Experts of a small language model.
Size: 12 layers, width 96, vocabulary 4096, 7.13M parameters.
Experts: 32 SwiGLU neurons an expert, 2 picks a token, a softmax router.
Below are experts of layer 2 (counted from 0) of a mixture-of-experts language model. Rows are named router (the router's row for the expert), down (a neuron's output weights, with its number) and show model dimensions 0-95. Each number is 200 + 30 x the weight over its row's rms, rounded and kept within 0 to 999.
Before each expert's rows: "comes before" lists some tokens at least twice as common just after its tokens as in all text. This comes from a sample of Wikipedia text that the model never trained on. Tokens count by the router's weight.

# expert 13
comes before: " of", ",", " and", ".", " in", "\n"
router,180,185,228,222,129,224,207,230,217,176,188,193,190,217,220,164,194,238,225,154,204,176,219,248,254,173,169,224,193,205,151,167,223,213,170,181,155,206,186,191,233,228,234,210,199,176,192,139,217,217,234,173,181,190,151,245,197,218,246,227,171,216,214,164,176,199,168,177,230,226,145,178,233,226,173,205,200,243,146,178,142,137,217,219,212,168,219,221,192,190,205,263,251,171,172,177
down0,219,195,177,200,169,196,224,207,161,212,184,159,284,152,211,229,255,248,202,184,169,235,174,236,180,218,176,190,268,188,209,185,161,187,199,209,176,188,215,204,217,236,188,191,220,243,185,195,228,146,227,211,176,255,200,200,148,173,216,200,239,161,201,161,181,244,257,169,172,208,194,190,199,244,179,212,199,154,223,191,194,174,179,240,207,196,209,276,178,243,226,246,226,237,166,225
down1,191,154,180,232,184,201,174,167,177,188,251,190,235,167,195,139,193,211,165,143,213,255,154,206,203,168,175,160,270,209,231,138,190,236,212,197,171,218,241,166,218,170,172,166,177,193,221,209,175,232,199,257,244,233,175,185,206,222,226,236,167,122,220,241,184,178,222,169,177,204,188,237,188,179,199,214,185,151,214,226,180,179,177,226,193,165,195,242,192,201,228,249,183,213,217,190
down2,255,206,257,210,199,271,162,226,230,208,201,189,256,218,190,181,188,233,239,214,187,190,169,159,223,191,267,213,227,183,214,178,144,149,225,212,186,153,189,223,191,182,202,200,239,182,133,182,182,215,217,189,201,224,198,229,229,250,181,178,194,189,225,160,188,218,152,192,186,227,187,199,239,189,208,179,185,186,225,227,268,193,210,232,224,255,190,264,238,225,227,147,234,189,236,202
down3,168,203,184,175,185,179,232,166,185,168,214,156,211,188,165,185,186,186,153,211,209,211,213,198,222,185,186,206,149,160,174,171,217,133,186,157,207,209,249,251,138,253,197,215,209,151,227,200,142,197,217,132,240,213,233,185,191,194,128,221,156,270,205,215,201,181,167,197,242,198,197,180,190,164,252,215,224,235,219,200,217,189,182,214,256,202,149,183,210,209,197,170,246,188,190,210
down4,233,214,247,153,161,180,230,189,226,203,240,222,214,226,154,147,142,234,217,141,183,232,205,160,191,184,178,200,192,201,153,170,172,222,163,276,208,232,246,179,221,165,232,236,215,165,224,188,157,178,235,164,160,228,191,203,198,219,189,168,214,194,192,206,220,173,230,201,186,226,162,176,177,170,217,231,254,207,174,222,168,188,221,193,243,237,189,181,181,208,219,184,285,204,171,184
down5,203,180,232,207,200,185,154,167,194,188,198,160,194,203,204,192,234,254,202,161,220,207,169,199,174,146,185,239,239,204,232,192,197,208,224,231,247,229,196,128,252,203,181,212,242,210,171,217,247,138,192,281,219,234,208,166,177,207,194,224,242,205,234,147,182,178,194,155,191,168,231,213,205,193,233,179,273,169,241,234,188,163,192,181,199,232,269,233,215,178,208,213,205,188,193,189
down6,180,195,239,201,216,185,196,214,157,198,250,196,271,124,215,196,193,226,174,119,228,188,207,200,160,179,198,177,177,222,216,221,219,149,228,207,201,212,169,187,207,140,167,220,232,226,245,185,265,232,244,227,201,187,204,209,243,242,227,186,252,208,199,195,148,199,280,211,186,184,217,172,222,240,175,185,143,165,189,223,233,194,196,196,226,208,161,225,194,178,241,191,212,205,209,197
down7,234,218,184,171,214,171,183,218,244,212,211,181,242,153,178,180,222,173,154,162,150,182,161,255,244,218,199,222,196,161,191,193,171,204,158,215,213,212,218,219,206,131,235,173,172,251,202,207,260,217,168,225,212,191,189,196,238,178,218,204,176,233,207,162,160,192,216,143,150,183,236,206,205,225,221,208,213,229,195,257,239,160,217,173,224,231,253,185,247,211,153,150,211,170,173,174
down8,193,214,212,190,247,215,191,220,189,246,196,168,216,268,204,230,248,172,230,223,197,151,208,218,197,246,207,220,213,232,161,101,200,193,287,161,194,198,207,193,170,187,248,193,180,167,220,190,230,216,188,179,207,220,189,179,190,141,184,170,212,124,180,183,214,205,185,159,172,194,194,221,193,166,199,198,124,182,209,177,166,217,192,230,203,187,211,204,234,160,192,158,159,230,196,161
down9,213,223,136,153,197,222,181,265,221,212,211,184,125,235,212,215,212,194,209,202,211,317,241,235,201,210,205,193,161,200,165,196,232,235,163,217,187,197,205,201,225,161,262,281,181,184,204,191,164,206,201,219,216,199,209,191,182,192,244,239,168,222,200,205,229,177,235,172,198,190,237,232,220,164,162,207,167,222,180,155,160,197,222,216,231,241,195,173,190,180,213,201,169,212,225,216
down10,188,194,196,210,246,253,196,224,208,199,235,153,167,147,180,210,205,195,210,216,208,204,193,167,182,209,146,182,211,185,189,290,181,190,246,197,159,223,201,217,224,250,218,161,229,293,200,188,214,207,210,209,223,167,224,166,200,218,193,226,171,145,211,195,175,236,191,226,218,178,228,221,241,123,197,189,202,150,190,218,210,156,192,147,169,174,147,152,175,171,186,203,234,197,219,214
down11,220,191,199,233,218,175,187,219,220,237,158,248,205,216,201,182,199,241,133,214,191,209,122,208,226,220,171,237,161,217,194,166,184,198,136,250,221,182,223,205,192,168,198,211,178,196,175,209,215,231,183,152,201,212,240,231,240,200,131,240,225,223,227,185,177,184,211,152,192,182,174,198,162,242,207,181,202,196,208,174,224,206,233,172,273,224,222,204,261,183,216,177,195,166,115,216
down12,214,187,194,199,163,212,227,108,182,200,199,238,237,151,148,157,225,199,217,228,210,135,186,176,128,194,203,191,210,206,180,190,221,154,220,221,166,160,148,222,187,229,241,188,209,171,226,195,238,291,185,200,226,177,179,183,214,199,218,240,212,180,221,185,234,175,234,181,189,218,182,147,180,169,155,189,195,247,228,232,208,249,185,184,205,205,213,222,176,223,219,200,182,165,152,199
down13,177,213,144,191,187,236,214,195,184,185,218,177,230,134,169,186,186,224,204,207,187,196,186,186,217,217,203,178,262,237,192,171,232,184,171,164,126,169,158,262,157,246,136,185,227,238,204,224,218,217,220,240,199,179,145,216,151,237,174,242,220,243,214,215,172,238,181,177,213,205,180,156,129,206,226,199,192,198,179,227,218,213,211,214,187,268,178,213,194,162,172,192,234,191,222,196
down14,189,202,157,182,216,219,184,190,253,238,211,226,187,207,230,181,143,209,193,232,167,236,224,192,197,185,203,146,198,179,178,187,168,203,173,277,233,157,169,159,151,163,243,232,157,224,225,210,194,248,200,238,226,189,256,139,178,142,195,179,217,224,186,187,241,161,220,179,154,206,184,204,221,227,173,216,242,249,205,180,210,211,185,184,263,210,205,148,245,221,224,191,198,220,197,171
down15,225,238,228,201,182,171,229,222,184,250,201,185,246,182,191,227,222,208,236,217,200,181,185,191,188,215,225,225,187,162,187,226,204,208,199,241,199,193,202,237,202,204,274,191,235,190,146,201,158,189,194,185,219,214,226,170,200,213,162,191,261,274,209,189,251,227,225,225,258,195,149,164,252,256,246,187,215,183,202,171,188,160,162,249,196,213,207,167,155,206,229,253,211,190,160,260
down16,229,194,244,219,208,162,192,193,166,234,210,190,192,175,232,159,222,273,206,129,220,184,154,239,158,185,201,156,229,161,175,180,204,198,180,239,152,194,130,210,189,221,203,196,160,156,269,190,256,221,282,162,204,238,207,200,246,204,244,185,198,175,186,159,215,196,186,220,220,256,177,180,172,191,195,201,207,173,201,189,205,227,207,184,177,181,188,266,190,225,210,203,178,205,192,211
down17,210,172,176,201,196,212,222,176,193,227,233,217,221,199,216,172,154,185,205,238,199,190,211,159,185,152,231,185,184,232,183,144,229,183,206,167,229,215,225,183,214,258,182,192,180,181,175,244,147,262,143,236,233,202,216,154,185,205,192,213,156,235,184,222,242,157,232,245,260,199,203,227,257,178,223,179,135,145,186,213,216,190,226,182,221,176,175,174,205,173,213,151,205,245,154,167
down18,194,272,168,201,191,212,201,197,240,121,188,213,179,181,218,211,198,214,225,158,193,221,156,189,175,163,197,217,214,240,183,217,188,249,210,207,211,256,223,189,193,204,184,247,175,245,222,161,229,216,199,234,159,207,208,177,179,191,121,241,173,150,231,165,211,199,203,230,136,207,200,244,191,211,232,164,229,183,175,177,194,200,227,190,227,159,188,223,200,147,252,189,207,218,141,141
down19,252,216,244,195,225,173,230,190,240,253,141,228,177,253,222,206,260,217,213,185,246,200,186,182,179,155,189,188,155,180,216,212,189,207,156,191,195,205,216,236,184,148,244,200,205,223,210,192,257,205,220,254,173,235,168,219,250,219,219,206,221,203,185,187,174,185,189,170,166,167,189,275,214,221,222,226,233,252,184,209,187,222,220,189,214,211,258,183,192,214,175,141,135,179,178,216
down20,165,194,207,213,148,187,203,171,186,221,151,198,143,160,206,211,243,239,181,234,174,209,203,186,216,163,217,245,139,203,258,239,180,224,236,155,164,173,200,197,200,195,224,205,252,189,155,182,181,220,191,209,215,241,169,190,217,183,147,167,168,240,179,214,167,253,219,196,222,186,210,214,211,207,202,159,192,281,226,215,214,232,172,281,214,250,210,201,191,205,241,174,223,160,172,202
down21,192,151,224,188,252,189,176,252,205,236,182,236,221,186,236,186,237,222,227,202,172,228,255,197,177,175,241,243,196,177,169,175,185,220,155,199,173,254,204,229,176,112,203,243,144,175,175,195,220,271,182,177,200,256,182,213,191,171,182,240,180,215,222,171,225,169,175,162,193,177,237,229,218,184,222,244,202,232,193,171,177,244,208,206,203,234,261,190,233,179,212,198,198,214,198,173
down22,228,157,293,217,176,212,160,211,213,215,217,216,193,217,189,208,220,232,210,218,158,220,206,226,140,213,200,190,272,165,205,151,225,215,214,192,208,205,273,235,175,203,161,176,239,223,186,201,197,187,152,187,164,205,208,280,171,171,183,271,193,235,212,212,207,162,178,173,247,181,217,207,200,241,192,170,195,147,197,180,187,219,218,181,184,256,202,224,210,156,186,201,231,215,225,166

# expert 21
comes before: " of", " to", "ing", "ed", " in", "s"
router,182,184,234,223,122,245,257,225,200,178,175,219,190,225,217,177,207,216,237,186,203,138,213,249,248,180,175,207,193,166,176,152,203,213,176,210,184,225,146,202,237,204,278,205,189,185,197,177,206,213,232,179,185,185,168,213,244,204,216,208,173,241,240,184,164,186,187,171,220,219,158,191,234,257,160,186,193,238,175,153,186,164,199,221,205,182,216,255,233,179,245,235,232,172,172,156
down4,227,178,165,232,224,202,156,189,138,172,205,219,260,230,192,165,226,204,200,172,172,166,222,204,187,210,197,148,209,184,174,187,206,237,219,166,249,229,200,182,165,141,163,186,145,221,198,196,149,243,198,231,234,210,154,169,180,197,230,261,199,203,240,213,191,215,247,242,225,195,201,211,224,172,177,193,157,137,177,197,196,183,199,232,169,223,226,275,166,192,182,157,218,183,190,249
down5,162,190,188,204,164,148,218,205,212,252,181,171,183,196,249,266,172,178,176,217,196,221,231,218,222,197,187,231,259,205,160,242,256,193,213,188,216,212,220,231,186,166,238,173,156,169,131,216,205,209,213,255,189,189,206,188,179,152,207,230,240,198,184,185,198,225,220,186,223,285,223,177,199,218,195,238,158,225,198,264,215,153,209,181,212,200,213,215,202,264,220,154,187,154,208,210
down6,206,249,187,208,195,205,180,169,183,202,234,170,221,211,174,169,201,212,178,185,216,185,143,186,171,162,174,191,179,202,194,166,170,112,233,227,293,191,199,150,229,207,208,198,215,220,238,212,233,195,194,178,253,194,171,173,198,175,163,210,212,183,147,198,187,178,181,211,241,243,202,202,225,214,200,175,212,241,216,184,171,150,241,194,139,192,222,185,215,182,235,144,133,262,206,171
down7,171,154,207,217,177,207,213,163,174,232,216,214,217,149,113,210,226,180,163,255,190,185,210,187,181,215,218,207,200,219,237,232,168,266,171,178,154,191,207,232,147,238,234,208,248,216,217,249,187,185,205,223,240,218,187,190,218,201,146,193,201,241,216,231,190,233,225,190,215,179,184,227,241,216,187,191,194,218,141,180,219,194,221,226,237,196,181,162,110,192,176,154,233,168,215,227
down8,231,175,178,254,233,179,199,229,200,176,174,239,223,200,179,161,100,189,178,189,204,185,185,159,155,214,163,182,166,213,191,185,178,183,213,172,181,223,175,218,229,160,211,223,182,253,214,201,226,198,175,158,198,172,177,192,275,183,138,207,245,180,216,186,138,197,208,192,158,176,175,176,151,182,167,188,208,183,198,211,222,240,189,144,163,244,242,223,196,221,157,230,189,211,205,243
down9,217,225,211,171,208,227,207,152,191,226,190,234,213,136,190,179,233,225,194,168,174,189,143,213,171,244,167,236,201,180,198,179,227,176,217,224,219,240,219,218,213,170,237,261,244,229,221,189,141,199,192,190,203,156,240,199,174,210,180,181,232,163,265,182,186,213,202,237,169,142,178,211,211,225,276,165,243,218,242,212,167,225,195,191,178,203,205,217,185,208,229,202,247,148,186,265
down10,215,187,213,185,187,187,190,235,213,217,142,208,179,225,251,262,212,168,182,254,209,223,179,175,168,183,191,218,189,209,218,154,234,205,184,199,216,246,207,186,168,185,208,217,159,170,232,167,230,150,191,294,134,207,222,177,195,242,155,153,207,146,210,186,180,184,163,198,193,207,171,224,214,192,223,186,222,189,205,227,214,169,241,189,219,212,188,176,256,150,154,173,209,161,199,129
down11,225,225,277,196,201,227,211,177,205,227,186,239,194,226,208,190,193,196,189,226,235,166,189,197,184,188,221,165,200,186,193,182,181,202,198,123,219,222,185,201,225,136,257,145,191,156,181,208,156,200,220,195,213,190,270,251,185,197,221,165,199,177,186,257,156,252,251,230,210,214,173,213,162,154,176,198,173,204,237,189,179,214,189,206,236,223,143,162,207,213,176,178,125,218,193,230
down12,215,212,220,205,264,187,176,197,207,155,215,211,187,196,139,200,237,194,179,224,197,146,224,175,182,235,207,282,192,163,194,263,238,211,209,170,198,219,196,210,187,234,253,202,222,161,150,239,175,172,199,198,200,226,222,194,231,162,193,205,215,226,217,187,182,168,185,193,157,183,221,217,195,237,201,170,198,130,197,238,218,220,157,148,165,182,153,261,209,226,156,199,249,203,200,260
down13,156,201,177,218,255,163,252,221,187,220,166,195,226,180,205,207,209,239,199,163,164,173,212,236,227,207,167,173,174,190,232,219,212,174,239,227,247,168,212,187,198,165,232,223,248,204,186,231,175,207,171,140,248,162,214,210,246,181,212,200,213,220,221,190,176,192,158,215,164,157,183,203,241,273,217,193,252,217,242,148,261,218,242,211,196,191,266,196,236,189,233,164,220,218,191,194
down14,186,113,197,180,185,196,146,216,183,216,191,235,194,220,246,148,270,204,205,222,199,197,194,201,199,204,251,255,198,164,171,165,198,192,174,189,176,166,251,190,209,181,241,215,180,188,184,212,180,263,132,197,192,149,174,181,205,214,261,234,219,197,234,173,244,147,208,151,214,180,212,206,226,151,207,229,202,208,182,198,204,221,170,150,214,228,218,187,179,210,199,239,208,169,144,229
down15,195,252,175,162,177,189,254,211,242,272,180,181,190,199,184,266,180,144,207,232,190,207,254,269,243,197,227,213,219,206,199,274,206,230,198,184,179,197,201,180,212,181,199,224,189,208,169,228,189,144,174,216,202,177,242,215,206,248,240,239,224,169,229,178,232,151,195,189,220,220,222,182,230,179,168,199,188,216,176,211,168,186,201,119,220,213,196,201,219,180,180,186,163,263,224,197
down16,150,175,242,200,206,185,178,218,245,167,166,234,185,275,215,224,230,228,184,255,229,135,248,150,168,230,168,197,216,194,195,204,199,215,190,179,198,221,179,176,192,184,187,197,187,199,194,170,203,172,208,197,226,183,193,219,183,169,272,207,159,172,226,191,200,171,233,182,149,188,210,277,260,225,164,214,204,218,194,243,200,139,166,202,214,208,235,218,154,219,170,255,212,198,250,203
down17,230,174,170,170,188,176,234,207,180,207,178,178,177,220,208,181,175,250,215,163,195,191,239,173,236,204,174,244,234,173,208,176,180,145,155,163,195,185,229,226,184,201,166,200,157,200,216,131,216,190,174,150,243,149,184,192,198,202,218,248,190,275,183,199,207,160,184,177,237,198,219,151,208,216,168,224,223,247,185,182,207,123,241,192,204,199,194,156,153,140,172,235,219,231,177,195
down18,167,222,202,191,203,209,202,226,211,165,174,199,243,165,166,166,199,183,222,245,166,167,182,180,237,249,222,251,213,201,199,236,117,158,215,172,173,273,172,154,157,194,183,199,210,227,105,177,186,209,209,169,180,226,200,201,169,204,169,184,206,208,162,232,232,206,198,194,146,233,162,192,170,246,223,220,190,161,217,220,224,220,160,227,168,237,232,186,220,182,188,161,234,174,209,201
down19,181,199,188,163,170,233,189,217,212,136,174,153,208,181,191,241,187,231,203,236,171,157,145,221,200,166,181,223,201,205,174,189,212,179,181,231,118,222,187,202,202,221,145,175,210,198,243,173,201,163,224,212,167,276,159,225,154,248,193,183,204,226,227,204,207,248,226,215,192,196,255,226,167,214,192,251,222,220,168,189,236,159,171,190,196,131,200,212,197,220,179,242,229,222,244,208
down20,210,205,220,173,175,172,225,164,223,197,245,211,232,185,206,189,247,195,195,139,167,206,219,289,227,244,177,205,211,190,213,175,206,267,180,158,202,211,187,186,182,120,216,197,173,178,184,184,191,158,176,238,166,162,181,273,208,194,213,190,201,181,143,197,161,217,231,212,170,168,200,214,214,207,160,225,185,151,165,197,238,180,202,204,208,223,244,213,192,150,269,203,178,155,194,186
down21,214,196,153,221,182,162,186,227,162,207,222,174,192,158,219,166,212,218,186,205,124,218,219,175,184,177,236,174,191,176,243,190,219,219,232,206,194,178,163,230,279,172,245,163,206,193,213,178,214,221,182,165,219,216,167,245,265,252,269,159,193,212,185,226,283,242,216,169,241,184,188,196,195,187,202,206,199,173,178,225,197,209,199,179,209,189,256,229,192,175,196,216,192,202,274,225
down22,188,266,181,184,191,240,224,209,177,208,197,240,221,224,239,227,210,186,177,266,171,140,174,204,226,174,174,213,209,201,212,187,239,193,208,181,226,210,194,220,133,261,221,235,220,225,151,165,207,214,225,211,202,184,242,208,221,204,227,176,221,184,212,175,158,170,198,143,159,169,219,230,183,227,196,158,205,269,234,216,247,174,196,204,239,205,214,175,209,239,188,158,246,248,195,267
down23,185,289,205,216,158,193,183,187,198,187,213,210,168,186,197,203,164,195,178,193,210,182,206,182,212,185,235,150,202,255,182,171,199,185,231,132,202,224,211,192,208,222,176,173,215,173,231,190,171,205,200,163,261,226,233,230,243,204,202,250,175,172,195,212,191,221,247,232,215,200,211,157,198,257,189,197,155,174,238,285,249,174,228,155,213,251,178,223,191,186,239,196,250,216,187,144
down24,182,174,124,213,167,228,220,226,227,211,191,200,178,175,178,213,186,202,187,175,170,214,163,204,170,238,151,182,217,206,244,197,213,174,216,147,163,180,251,248,200,206,216,209,259,214,202,191,196,211,155,145,148,173,213,219,131,231,224,205,196,216,260,145,169,215,181,188,243,201,141,200,223,219,182,183,254,177,157,229,210,178,225,232,243,206,262,187,216,178,227,192,195,235,217,190
down25,162,239,171,202,133,204,182,208,175,181,258,180,221,164,226,229,214,213,165,212,224,215,199,217,236,270,242,150,247,213,187,164,187,192,202,238,191,196,148,238,177,211,201,189,285,243,168,161,229,169,216,222,218,213,201,215,220,198,236,209,175,219,220,200,167,233,192,199,209,195,173,181,214,190,181,215,121,196,160,233,237,182,186,199,229,249,180,237,195,219,235,249,250,220,227,205
down26,203,191,234,213,178,236,174,238,210,248,196,188,206,243,217,223,173,242,166,234,218,201,182,217,197,213,210,211,137,209,214,161,260,171,171,199,228,182,261,201,198,223,174,211,192,241,147,174,188,126,173,187,207,176,243,220,181,216,171,195,229,227,227,149,227,156,159,232,225,247,206,216,184,156,240,193,220,206,198,216,200,172,224,151,197,210,282,237,225,155,172,237,195,184,207,234

# expert 17
comes before: ",", " in", " of", ".", "\n", ".\n\n"
router,142,178,200,224,144,241,188,198,211,162,214,200,181,217,234,172,158,189,229,192,225,193,210,226,234,191,168,225,154,195,139,152,217,231,208,200,154,228,171,177,239,207,205,213,181,177,162,178,213,213,238,149,187,202,132,261,213,253,210,240,183,213,185,184,166,182,176,185,236,228,169,170,228,210,181,183,147,237,173,189,152,169,219,261,231,197,218,214,207,179,216,227,254,171,181,164
down0,188,225,177,199,167,188,192,214,200,187,203,180,247,188,168,171,152,168,197,223,178,217,161,211,227,196,189,187,161,185,207,153,189,141,219,210,160,251,151,240,192,207,189,192,194,159,156,176,192,201,220,209,202,207,177,179,164,209,243,195,212,160,167,236,184,158,253,227,204,190,207,144,261,211,197,198,112,168,209,174,280,264,193,213,225,189,162,164,225,189,209,202,180,226,229,247
down1,160,186,242,198,211,223,161,213,187,162,211,196,197,220,173,198,251,140,192,225,200,200,214,221,219,190,219,191,205,222,208,235,220,227,206,205,148,132,166,190,215,180,220,202,221,140,202,194,171,268,249,210,181,256,196,206,168,226,186,181,211,189,192,245,141,230,204,196,198,248,182,144,167,169,134,172,187,242,149,213,199,253,187,196,195,175,189,212,151,194,242,196,218,164,244,149
down2,226,178,245,214,155,237,199,217,182,185,216,176,183,187,168,162,207,232,224,179,234,232,211,184,206,258,221,111,208,261,172,165,187,152,242,150,187,147,179,199,269,170,200,203,218,211,203,188,207,217,239,205,190,207,163,173,213,235,223,186,213,233,245,152,205,251,158,218,237,198,189,241,187,186,151,201,160,201,178,233,181,198,220,198,130,224,197,205,167,184,202,206,214,155,224,220
down3,198,178,220,138,205,273,207,219,169,165,185,154,197,179,200,149,206,165,245,167,189,231,216,167,155,162,211,168,195,256,193,188,182,224,206,165,168,218,194,225,176,209,171,184,213,268,207,174,237,225,194,196,204,180,203,220,224,197,216,193,200,230,207,214,193,242,182,210,177,200,162,163,168,238,184,208,194,124,185,133,159,237,228,181,195,199,237,216,183,152,167,176,270,249,179,223
down4,194,199,253,205,162,230,168,268,207,177,197,183,235,246,237,195,169,196,246,245,227,209,219,179,212,207,215,168,220,190,207,143,209,174,193,190,186,203,221,265,258,211,197,236,223,188,197,212,275,215,177,229,176,245,140,165,181,187,204,164,128,170,157,197,192,238,187,242,197,206,190,176,194,150,217,202,234,219,179,175,205,231,176,205,226,208,180,227,190,235,202,184,241,212,125,199
down5,229,205,212,206,194,200,210,211,221,220,168,248,193,275,200,171,207,227,268,199,204,172,212,248,171,218,151,236,188,175,169,191,218,213,208,227,208,117,166,171,210,208,185,245,220,187,195,188,237,187,176,169,203,157,213,211,179,140,222,224,206,169,199,181,191,167,285,167,158,224,200,205,170,177,169,237,198,206,207,198,187,241,194,175,205,211,219,236,217,219,228,123,127,182,217,175
down6,221,208,234,220,207,242,213,254,254,172,225,195,148,202,207,200,194,191,204,185,244,201,184,228,191,147,227,206,163,164,159,237,244,158,213,221,200,222,210,244,178,222,158,265,202,193,250,206,218,158,180,202,127,250,192,177,178,196,197,188,233,179,174,184,234,224,156,176,181,214,188,202,171,215,177,203,218,204,200,202,185,145,169,195,161,257,264,218,210,228,241,152,215,195,175,145
down7,205,223,184,180,191,236,216,143,179,191,215,207,189,224,211,198,207,163,169,215,235,231,233,229,222,196,210,160,174,151,220,242,149,215,238,175,152,180,195,192,196,224,186,241,209,207,161,209,210,203,147,192,224,220,143,190,178,178,183,197,156,210,146,220,251,201,189,256,181,183,212,204,211,157,230,214,164,251,174,246,240,202,240,286,195,254,243,226,184,197,186,216,176,194,164,142
down8,204,225,174,217,170,205,194,217,216,195,195,226,212,221,207,206,158,236,256,238,217,243,214,190,233,225,256,268,212,257,180,200,178,188,180,197,192,187,146,244,244,232,208,208,224,261,190,230,175,246,168,218,241,206,224,185,150,239,196,152,155,222,136,180,216,223,148,230,159,217,222,198,156,152,207,214,210,191,185,192,176,181,230,191,173,213,175,149,215,195,207,158,141,207,177,188
down9,169,189,145,179,226,266,176,177,185,244,228,229,167,190,190,168,212,216,192,182,184,146,143,179,246,163,204,165,150,185,218,155,211,211,231,187,184,195,151,201,219,212,255,127,195,163,233,164,169,179,232,232,236,189,189,212,202,173,177,175,197,205,157,228,225,228,213,210,206,176,187,181,179,263,179,191,216,207,208,243,218,206,193,278,170,205,176,208,192,240,191,188,229,143,225,166
down10,224,209,150,199,226,191,149,234,224,266,219,210,166,215,208,207,175,172,194,192,216,168,167,223,248,250,218,255,197,167,201,160,168,224,208,224,178,201,171,191,183,186,209,158,167,164,206,187,184,215,209,204,268,181,245,249,291,182,234,182,199,208,164,188,242,141,221,164,221,221,199,181,218,171,143,151,188,182,203,156,189,228,196,200,252,219,177,183,237,240,190,204,233,207,209,199
down11,159,238,193,178,174,247,95,225,150,158,233,253,200,179,184,233,175,214,231,204,149,211,179,204,227,250,161,205,196,176,165,193,224,238,207,153,211,202,191,201,181,179,206,220,211,201,229,196,147,207,167,209,180,218,208,245,201,245,197,196,224,206,127,207,256,200,226,208,190,194,229,150,174,177,209,259,179,227,169,178,198,234,218,232,193,192,178,193,155,242,165,200,224,195,225,172
down12,172,257,198,230,210,219,195,156,207,178,189,214,187,218,211,220,191,170,238,219,176,181,208,158,263,215,196,236,175,168,177,228,172,198,210,193,200,196,206,253,219,219,239,228,193,165,195,248,218,150,212,201,252,169,186,164,243,158,195,129,180,176,191,208,183,227,165,259,190,176,177,218,221,180,247,203,287,254,218,203,224,204,165,174,178,159,234,219,195,222,216,132,175,174,213,230
down13,150,199,149,220,229,221,256,211,214,189,217,215,165,165,219,224,161,183,144,190,252,151,180,277,200,237,186,216,187,256,168,172,178,176,199,188,171,183,251,191,173,205,190,180,197,270,212,201,202,154,212,181,201,170,177,214,181,196,203,226,207,196,215,249,196,246,143,236,200,209,187,167,215,197,201,236,211,248,243,202,188,205,206,214,172,182,218,181,112,222,138,192,203,187,207,170
down14,230,182,235,222,232,274,166,150,189,173,220,172,196,225,217,249,176,220,193,151,205,172,159,186,215,210,188,183,197,204,180,210,123,197,185,164,180,148,191,240,182,143,180,236,209,222,210,216,199,211,276,258,192,207,141,182,153,219,202,188,228,240,194,220,228,222,240,217,192,189,184,198,182,183,145,194,211,163,208,218,220,207,238,210,175,179,208,165,199,193,167,200,233,263,175,256
down15,196,203,174,215,176,126,182,181,238,203,166,217,230,180,230,174,164,156,161,181,221,172,204,167,212,237,166,210,155,256,211,184,200,199,200,160,184,169,205,171,251,151,224,172,212,169,191,190,185,263,165,169,214,237,188,211,189,223,239,182,161,228,269,248,151,197,222,215,172,206,229,211,212,162,220,202,206,269,205,172,226,214,215,174,196,173,180,163,148,150,244,179,197,197,169,214
down16,207,159,237,147,195,220,179,165,164,235,175,243,223,188,199,215,176,201,210,212,189,187,225,210,240,183,206,169,180,129,179,184,234,249,154,268,250,218,220,198,198,184,184,199,214,137,216,259,205,249,183,211,231,244,218,200,166,188,270,203,163,206,260,167,172,181,180,218,183,181,236,215,231,198,179,188,198,227,230,232,143,276,187,187,202,193,232,205,171,184,221,204,183,227,196,182
down17,211,242,212,165,220,164,234,186,178,245,229,256,206,158,199,185,149,244,207,184,178,146,192,204,230,145,153,229,167,207,255,182,232,216,172,186,203,202,198,224,185,191,209,176,216,189,170,219,232,223,199,131,238,187,189,215,217,187,177,200,225,250,204,128,184,195,178,192,189,191,205,171,225,198,189,163,217,213,177,209,238,235,275,231,257,210,206,186,217,239,149,221,166,170,196,260
down18,216,190,153,204,157,205,247,178,227,189,170,203,224,145,160,150,139,193,214,248,132,172,177,181,258,240,180,173,232,223,180,158,209,132,165,265,242,176,178,211,217,197,184,228,237,208,233,172,227,170,223,202,219,225,183,221,197,192,189,149,182,192,199,209,174,229,202,222,225,188,231,195,207,180,212,165,162,211,240,210,159,194,207,207,248,163,215,187,206,178,207,228,167,260,213,159
down19,210,177,231,157,155,220,229,201,203,196,219,199,181,232,216,172,176,196,228,196,220,262,227,191,250,142,201,188,123,219,202,206,182,197,215,259,162,143,245,209,196,250,203,198,244,237,180,261,162,169,203,191,158,223,185,167,156,176,178,188,188,205,204,146,183,171,202,230,220,211,181,181,232,224,217,205,185,208,156,183,229,119,169,243,201,212,164,192,199,206,214,242,228,251,192,200
down20,221,222,230,196,231,164,215,269,248,208,168,200,144,248,179,171,144,203,209,149,217,254,180,237,215,218,223,247,217,209,181,155,228,185,174,227,209,206,186,221,198,239,183,242,157,118,175,259,180,180,232,202,167,188,247,227,247,214,231,206,214,226,213,172,230,218,174,179,184,202,185,196,196,202,163,187,206,226,217,215,231,174,139,209,200,224,195,164,221,220,159,204,203,189,220,139
down21,200,157,178,219,174,188,200,207,143,167,204,151,196,202,167,236,226,202,238,213,213,221,200,209,158,190,130,210,263,174,245,190,250,214,197,198,130,209,223,192,236,242,180,153,210,280,267,205,186,133,143,190,202,186,199,185,170,238,221,198,234,246,196,212,235,196,206,243,251,181,198,195,219,207,180,189,215,198,178,192,197,186,215,238,206,144,196,190,163,157,219,184,189,208,191,179
down22,175,210,240,225,202,226,175,201,165,190,242,175,225,177,187,230,196,218,182,220,195,188,234,214,185,200,184,225,209,145,172,212,195,193,279,188,168,262,227,207,207,206,218,143,200,176,200,183,195,272,192,151,182,246,188,167,213,165,163,208,171,197,233,248,187,216,208,280,215,208,203,162,189,222,206,231,202,193,265,211,214,165,236,202,204,242,207,232,182,202,209,157,248,167,181,114